From a checkpoint of a small mixture-of-experts model trained on Wikipedia.
Experts: 64 experts in each of 15 layers, a softmax router.
Training: a variant of Adam for the experts, 351M tokens, 7658 steps.
Below are experts of layer 5 (counted from 0) of a mixture-of-experts language model. Rows are named router (the router's row for the expert), gate (a neuron's input weights, with its number), up (a neuron's input weights, with its number), down (a neuron's output weights, with its number) and show model dimensions 128-255. Each number is 500 + 50 x the weight over its row's rms, rounded and kept within 0 to 999. Numbers have three digits each.
After each expert's rows: a language model's description of what the expert responds to; "gets" lists some tokens that make up at least twice as much of what it gets as of all text. This comes from a sample of Wikipedia text that the model never trained on. Tokens count by the router's weight.

# expert 57
router:561463483489483523505491512421484372433507464395564483464527524523454535537454460563533568482519438569476547441449560463564477536539556431479514479538440428482450503508479489519396448460551484460451524606378522508497457460423480530528476550561509496498409511495490452465507480531488427478524447495457524426428476552394464481472437563556444472477509441444550506605490480513484521559378
gate0:458459452531538378483521491518496447452484461512471466508497494536461506439490516460440524574436603455440482486444564408475434455512565497455531491445472513440392467535513475547548577537576520509503467480390579521537473522467443430442520519513495551532527420597540510441509495493503546512606431416476531509456496390448507581535540493492520452484632502477571497464443508544504604488440
up0:471353471481562446488468569533558509487408491499471474511434486575421499496559487528452592528378523424470444407487496403500442454418551474470464493487499480414477471519505433486508529540651530479480528474500516536396523515492532519426558569549619497486495496589561443458422538477547492487614391483481541440467504396547427488442480539445515509523522552473498490468433553477525578454485
down0:481513526481472503431496493434444409492585414487518533602490408440483518536573519492589519517574488549431522515499454492530492490524466524481495450509502453517502482520534504514424565495440512489475489553557429535494415572482464444487429527470486450530468506392534427516488452522400458391464519389536476435499416495457516532584442474508492440452514615447540455537559576496483523563453
Wikipedia heading markers (==, ===, ====) closing or opening section titles, plus opening quotation marks and apostrophes before quoted names.
gets: "'", " \"", "==", "===", "\"", "===="

# expert 60
router:516483485546599533457549563326464431498424508449593498463517502501514438506543515522461434525610507466404453496471547492514465419553492501423537442484489470505423466495520493549541454487461499389440539578455538539469582501467420490474468527522562450535418517501516551452538517427511460502543500498443521450547442482451472514479450582546479444509508434456531445470458550493496533582434
gate8:490447567508529516445521480505558483515388480464439453436529490493467515506518463584503515486520449500423519485482617395561456530478594401530544478558515572564499558492511550514464569439486542486480454580506518478566461519486524592574483526522528569497512493554387575586486583464454469517510502438504501533616545498479493461518483514567478587551500530495479547552455535510439465523530
up8:535608519414459487521466474550428458420607541497457534589497555496458538369533524467497500510439549562511485517473488442534512475514558588501565504434503526501406529533464427521468356484493552420498541542481445577485499513554510496493480472492452449579529463428496540411541417499534489474465498485442458524407471471526500499512522475523535512498469376526472447515606416583450564494571
down8:474526510497487527542505527423433541514408496464559476458506480430525357522442490513484452465390519486526569554506517502453446502437520444536455496473557579545440581486555482477463496457522505490463390430485429457492451582481552480530507468502504484482545501518525589466515531410466487449504493539599561546590491579488571546498360487460435478574519444373504480519468530420483504539552
Determiners the, a, his, their, its, and the possessive s after an apostrophe, as in Ryan's house, the first.
gets: " the", " a", " The", " his", "The", " an"

# expert 20
router:560513471523491460505493536459435419451381475469477511562454530479514557475484464430562500471493598514479565476452515518508436452602542524475607444558418476498444589422497444530501475544535562498433495537457510539533548512454487506498447463460464494503472504552433438515497509458481452543445433527430618422516422520492474517544433550584494478411507508477588432430492525535448561582441
gate0:514421519538487527487375495442471496534478412510451465492485470464544522480520494572507480438432479567500458600503523538432488521532495542487483520564479571462562484611514520384519566464474452540532511476503529478535460553571533413482528506520438514571532551434404542543524339676477521480527530481472473553484487471520480548528555525497540548537510495520495441451376442537402552534511
up0:462449507465490526544396488465449535515523449516400496464466522492562462498434504521514558468479456480424487615583518489426453535517537472525504558492522598502504479586458572408488581516481366448519437489500550504538477496475462440499504497477555556555569476457430514600502456678465529504510551449437467524520541401458462478499609551458419548525503493583503414483461488532391551522582
down0:403522510479555381504454474602524443367532519496538423468515412604460512553463437451538511581514582402446568469529444431564549568605470589436421499600533526467421465505396512548543503521517553474516527499490536517458490416482430498474504434493447481491545374495497534438537547515486487498550463613427481531513552434498418517565514500607466454487507529467499468515547491549517515525471
Mostly the preposition of after nouns in names and titles (City of, Member of); also colons, for, among, → in lists.
gets: " of", ":", " for", " de", "|", " to"

# expert 15
router:487409495522549411450495502466496423502487476466506554457516544480478530495452395397464482555521551506509599455436491512548440512611498510483538453569500492480451500481525446561497468464528505522461560510479639521462548417475484451531422586524510445551427508563503469456597580495495427521523471548461456454524435515516483563490484506511484483488510459573485401535415599532422548526501
gate0:502445578492499505476487460492532488445487435441494551559511474514526463564511510460534442532575517535502454429501542556543509504454547561586670496501540461485427446511467379476493474506459527517508499557479534554431447502460506467427484466413470550640519399399594538530414522551486593570514430469517563525468449503504503613432510514503434467417534483481470406409495389472464513476500
up0:539629446579410541535518451543415453545391481502547464479452587406554579469482519510440558433486537438474478585568479405475451541488464434465448529506462499507591543487476546479479537548546484434440457471421471527540499490553476540556449469540488522473508589520453514456532595428535511520562498566477423565546474463439549405450507495530586583641537524436499575604544444553522547540436
down0:453520542428530492528464455540607572466490455510420572537515493588467566534488475448491496598534579532527576480539459518537507499474562544500510528466507552470445537492462487530632533534442604570467473441553532532539507488475497428477505532475434451452586536431518416449515467521450528465426448516490514415481438453544510494514524497462480468469474516477583416460509569565478438438517
Periods, and the quotes or parentheses that close a sentence, ending sentences before a line break or a new capitalized sentence; also some name pieces.
gets: ".", ").", "\".", ".\"", " ==", "=="

# expert 50
router:508386512529475532529519469505486315451524455429468517520428511542467500479555587532650526467563551515445510529388537531512449490520523502484508510542503512516473453503486537534439473490465511467535571509483584542491570496526406520561495592546563492578508541530530387462497448479524493544490523522514555406441486535491490509493518531526558574545541490505426471629464550558472608584444
gate0:529548468450476612404510563477504465396458485478485537577533552491473464483631453493587497480519508432492497528531478560436451479502553527508493500459579487490454398436505479517527504530539502440479454539441545550514529503446500458524483635496479530523483554463551512457461496574522545538429570408551596570467461538485526489429460604443509558552503424583455410436489453538471480467517
up0:472454616554521412535553548501498467577506547451577462420498435496530549585386466482441529549453512580480387521381495463594557530528487534542577499551420518540501538607492474529470546458384469493470522426580460558488508500530515535417477454458485394576487384500352545572504466416512453549562374540507459453471497482413509537494498471610524405450551523422489503557539516543462499520465
down0:477436486457517512482476373548441368459553439531528573425483594480540486524543501496540441484555443460565442479523562496585510545546468542601530576434576521561540441385435545533562417504473457554390440565511447425601560446474528569449576471471490531555583514431458468543534522550438508446497509534441551442489540530490566566338442495469518532548506457473360566519466499520530499563490
Plural s and noun suffixes ending words, such as coordinat|or, locomotive|s, bout|s; sports nouns like games, yards, Cup.
gets: "s", "er", "ers", " team", " years", "ion"

# expert 56
router:520523516489580486456568444511450412448514553507599568513516500501494542528468488472511511466460515477354534443471463431557486383557529470474516490544437465465410493535514510543506545497476521436416495566426547532558536409435464489449394467456501476538539457573426420399518505479527449538492396527469451454547479428488455537519466501609442450443483462515578464497508546495505542581439
gate0:518484540565489500452477505429446504490477430475519495493485534535532419523555425546603395512480433468566519550476494558464545487468476506544575491509551461488616510410500440534533528480421467536477410386583533494506485437548541578532474509523476445562485472477447497438499441504528407498536524425527557459550525562495538469474553441486436521566440603543494466523549544491451466495495
up0:477585490600500473425513557442466499514471522444512451616615547547528418565476407472551504553523507417471564529536422534507502458508503519453552513529513501516538456453478465517508477492472463549454454442544401386500497466558535510480544456510509410545494491433432474464474387497507409446494565522449553419501503551375505454538475460474433474478414546440530442497597549571529599497483
down0:503476472432623487538541526534559589490473564468412485506498451514521551538532497525450558510538439491551520577506462460585580487504472544502518634544513549531530493516564494525506558493575459511452485436476440508588517524502483483429530520522459552502516535486422503497497377497530511479397529548484434523506525490528499512492474506458507539427482659547550504504552542446539538471451
Prepositions following verbs or nouns, such as in, from, by, during, between, since, about, before an object like the or a.
gets: " in", " from", " by", " at", " of", " for"

# expert 14
router:557514454530572544488446537477468432406398520513527447559482561504411502478532540442573466580483555433413562467434578521504510471582552582442520452550503526450449462486441538520492568504504531437449479620435532535455513478450480530476466552515496501553480477493520460435549528501509448475466550458485540467530477538454438541464461507511522481526527494500456497484486490544448572580389
gate1:499548442449580507575495505555458498519572542455522533452521593533500409425514456522514406445437562515408568538567519484484506521466517507473514507539553536511554434428438481434519499452600525590500570460443447492429513491539521496487416466527481470550477481522556585464517416464474478495520473568428506450516544420449590581520507496519458505456501526497522452546563513562476555445435
up1:482504430485537490495510529504471546529549546497589464473552576497401427401550447586534436463442490474456507544565489481481526502463480539479566545550500533482522473367395542481531524429520537507539535465521465443435498508460523530478489371536501505502498508534520594403553421561467521463548526486446447527499492433470531555464495462477472468450484476545533482549512490510568512467484
down1:529519586471616453528510474427469490490453499417509476525488366448521573446486519439502544514424553437516467530475512560456551411452530454503494539480411460490445531461538460516462495522646483494485433511427471613546498514479434440490521483519502506487504536525522487460583502561646475503487604451424390484497461417532483455515456560442513503495385495504503466449508507408534438485508
Single letters or short pieces at the start of a word, such as o|de, e|ar, com|mit; also sentence-final periods and | cells in tables.
gets: ".", " |", " c", "e", "o", "C"

# expert 58
router:594534575522532523430499492469449403489407518448542527541450516530500471478532468499514451481543482524496532509492541392536510475546569492451558547439525518512454549454567480528518380479560501473486453497447508499483557493515492512458423511471532458567497536600477467444550469488499464530493362475472488380455462472498422536484389603556494528495528451443423468609537550572365494571516
gate0:517526477429483465452551519410520448531520532528424470534470545557525481512467563491485430533515570545441489508505492470558508532519488494457541525511573377544447562439534511527442471469515596465541473483495529528470538529570487417438381530388488511601416483454548625535557550531455473618494392496486407416478493536443549445492448533519519477454522486498548443562507511562515414486483
up0:452517454481456468479563484455524429557566498511487514573460529434561500493464509528423451585475479489473545567526527486517540562528417346488515500437516418481510565486558464503478447387563612458574478473524427445487488477505586431513379521406533523536379534471509529500562522530422388554496461440456450436575501530487556419499437498413556492498567485444494535604482484560559496470478
down0:508470491440527515490479502575443391461509554506522540425401488476466494510470513563450547513528426479475456490454465404530457448484520536451383467522612498515503494497503546642494427528524570486491442458455408469654546500492501574524447440520503568521437576520487510525430546423402464411437520410508541511509463519534483343515419534463489483496507522442614563465495561554522500477445
The is or was right after a birth–death parenthesis in biography first sentences, plus month names and year digits in dates.
gets: " was", " is", "0", "'", "==", "9"

# expert 63
router:528494421500470492510565534490558393503504551519491557500422513543541523547541499495532497494561571485469537456470558575560472457557579535435556510531502411387461465572506480475525510453595498481438569501405506508447478477536498509499497545519491533550462464488450420455520469404557497526475477601481527414428404477506413500481436529569536498495583389488511455541468471522430610628420
gate0:399515496468441435476486457471494448449554551501459625517557563464509452435573481507452506515517520496508544513518497524538513537573550534507510515558390501501475462570407558485485440470429518452510418473439460588565361522509476454567447413499558470620524422479503503600543501570483449460480518492450524509382524528516457564519404527466399555497493526514516514484543437563466579422508
up0:386501420415404478551507466524536483485497601542486519502511552517564431426539510539442550525492560437530523522447567527505600625552497460522491529550411472481550467560413465513538493457516568524482511418416498511602427562555458481527494480591527510513572406478505529609533562514449470496535528467496507552432499511505512493544450458449440463555438477484414452525613443505489460439466
down0:417544457507556504473394511488488488494362527496450492485510567436523525530483571481479468568471531451519571508510557559590579529539416505555513449558490538520487490465530433482568564517544549502495402419548474434503594476486521540458570512528510373478583586486512503441474524492584458396410449502462498505507483563524546600481514563473459382442505495460398470427480558506541474476573
Mid-sentence function words and abstract nouns in explanatory prose, such as is, as, per, however, case, relationship, and suffixes -ence, -ance.
gets: " is", " as", "ence", "y", " are", " time"

# expert 27
router:582491474628562485473489563444477371525487474462490455533487532499440522569463467434549532481570479497435484489466545452516468500646528492481519417578484494480361529481530484587454467504451555436462413521421521499425480541516407532456449473483539552490453491586506459486504566462477502505539562570483430501558430540577488559500396485561498463425477444536533467554474528560516605586471
gate0:483437515575515551551476543545429506481378533499566538444432507521502555553457478464538521494495566478524599627534489495504450515498452535530531397488511497469425478545414500530517503465466506491408536585487501491546457553559458472467505506546563539531457478507436499523455456420617506609415524534566576465406460467469497538503418470511525451511440534519464497437449506591507476582528
up0:521510513497579503402534408478533466476526447432446513467538494521518439497522548494518550489553471507433444437488533515499563429529505432413486480511472434512551535584550466444466536522476510497607410529477466573548565468451564505521393527541471459564471498424498475482456483592453453422559367489509502504560429526464506379504573472596435506416556453483449575500538480448488551503501
down0:500524484562421494578496458497440528489564437499436426475519518464478562470394483495552486569526485624428482452524507492440466507629524489443453465507592438438561514521423491569454587467519466509490498450579489468512441456575511493468448470450531462623449437598524470510571495473440519557473480543535549542513454538498485491513446483535524517545626466407436559492320559567486523500475
Year digits after 1 or 2 (the 9 in 1947), day in weekday names, and past-tense verbs like established, founded, joined, elected.
gets: "9", "8", "ed", "2", "7", "0"

# expert 34
router:562453462501522494462536503517508373450454481446502488467482515514419529547519536524563428462512497563445592452493545479528491448575593560414522436614450477496436488367512489462481481512566518483389562533414556550521482595482468569550469566497493489503529561532535367453431511553569522525488426534445564510456499502582475565480459509560492542512573490574463511557401560564480521593474
gate0:559491491470475460442432440460485443551492540448585536428514508528465530522472528509493413408471439560549431442478510499439474494434545574464547469436466544463580584486433558482509451463525438497399487378557498601538538584512455522481557525452516422572572483452486507495492469535500489471566503556500439502508408493529502492443509447568434465506491616472428459531651491417502464473510
up0:598523500522524564468412483528486467481511572465549553423501545500481597512528516546502386402406451496531450468535470470491473564423524525484537416494520497417567475445472580444535466498497465506364487407498554633543502559592513478549481462513529526480551544451524508551561507560558552481547515523450512476488411482586513469472547466508446436513500559512416521427524506457579385499589
down0:435453508511500540485453567552518476497509524528546554490486404515454456490433566612515452413599451484533523475486589552555525516525500479498530533454441444483559542529536491532483438557534506556467479453554596495554462468519473472505529488549472504481540422497505452447519452435549457519468556475544507542484504534490451438421426480637557556541469552491482433489432612428519562408480
Forms of be (is, was, were, been) and words following them in place and species descriptions, such as located, km, beige, beside.
gets: " be", " was", " were", " are", " is", "′"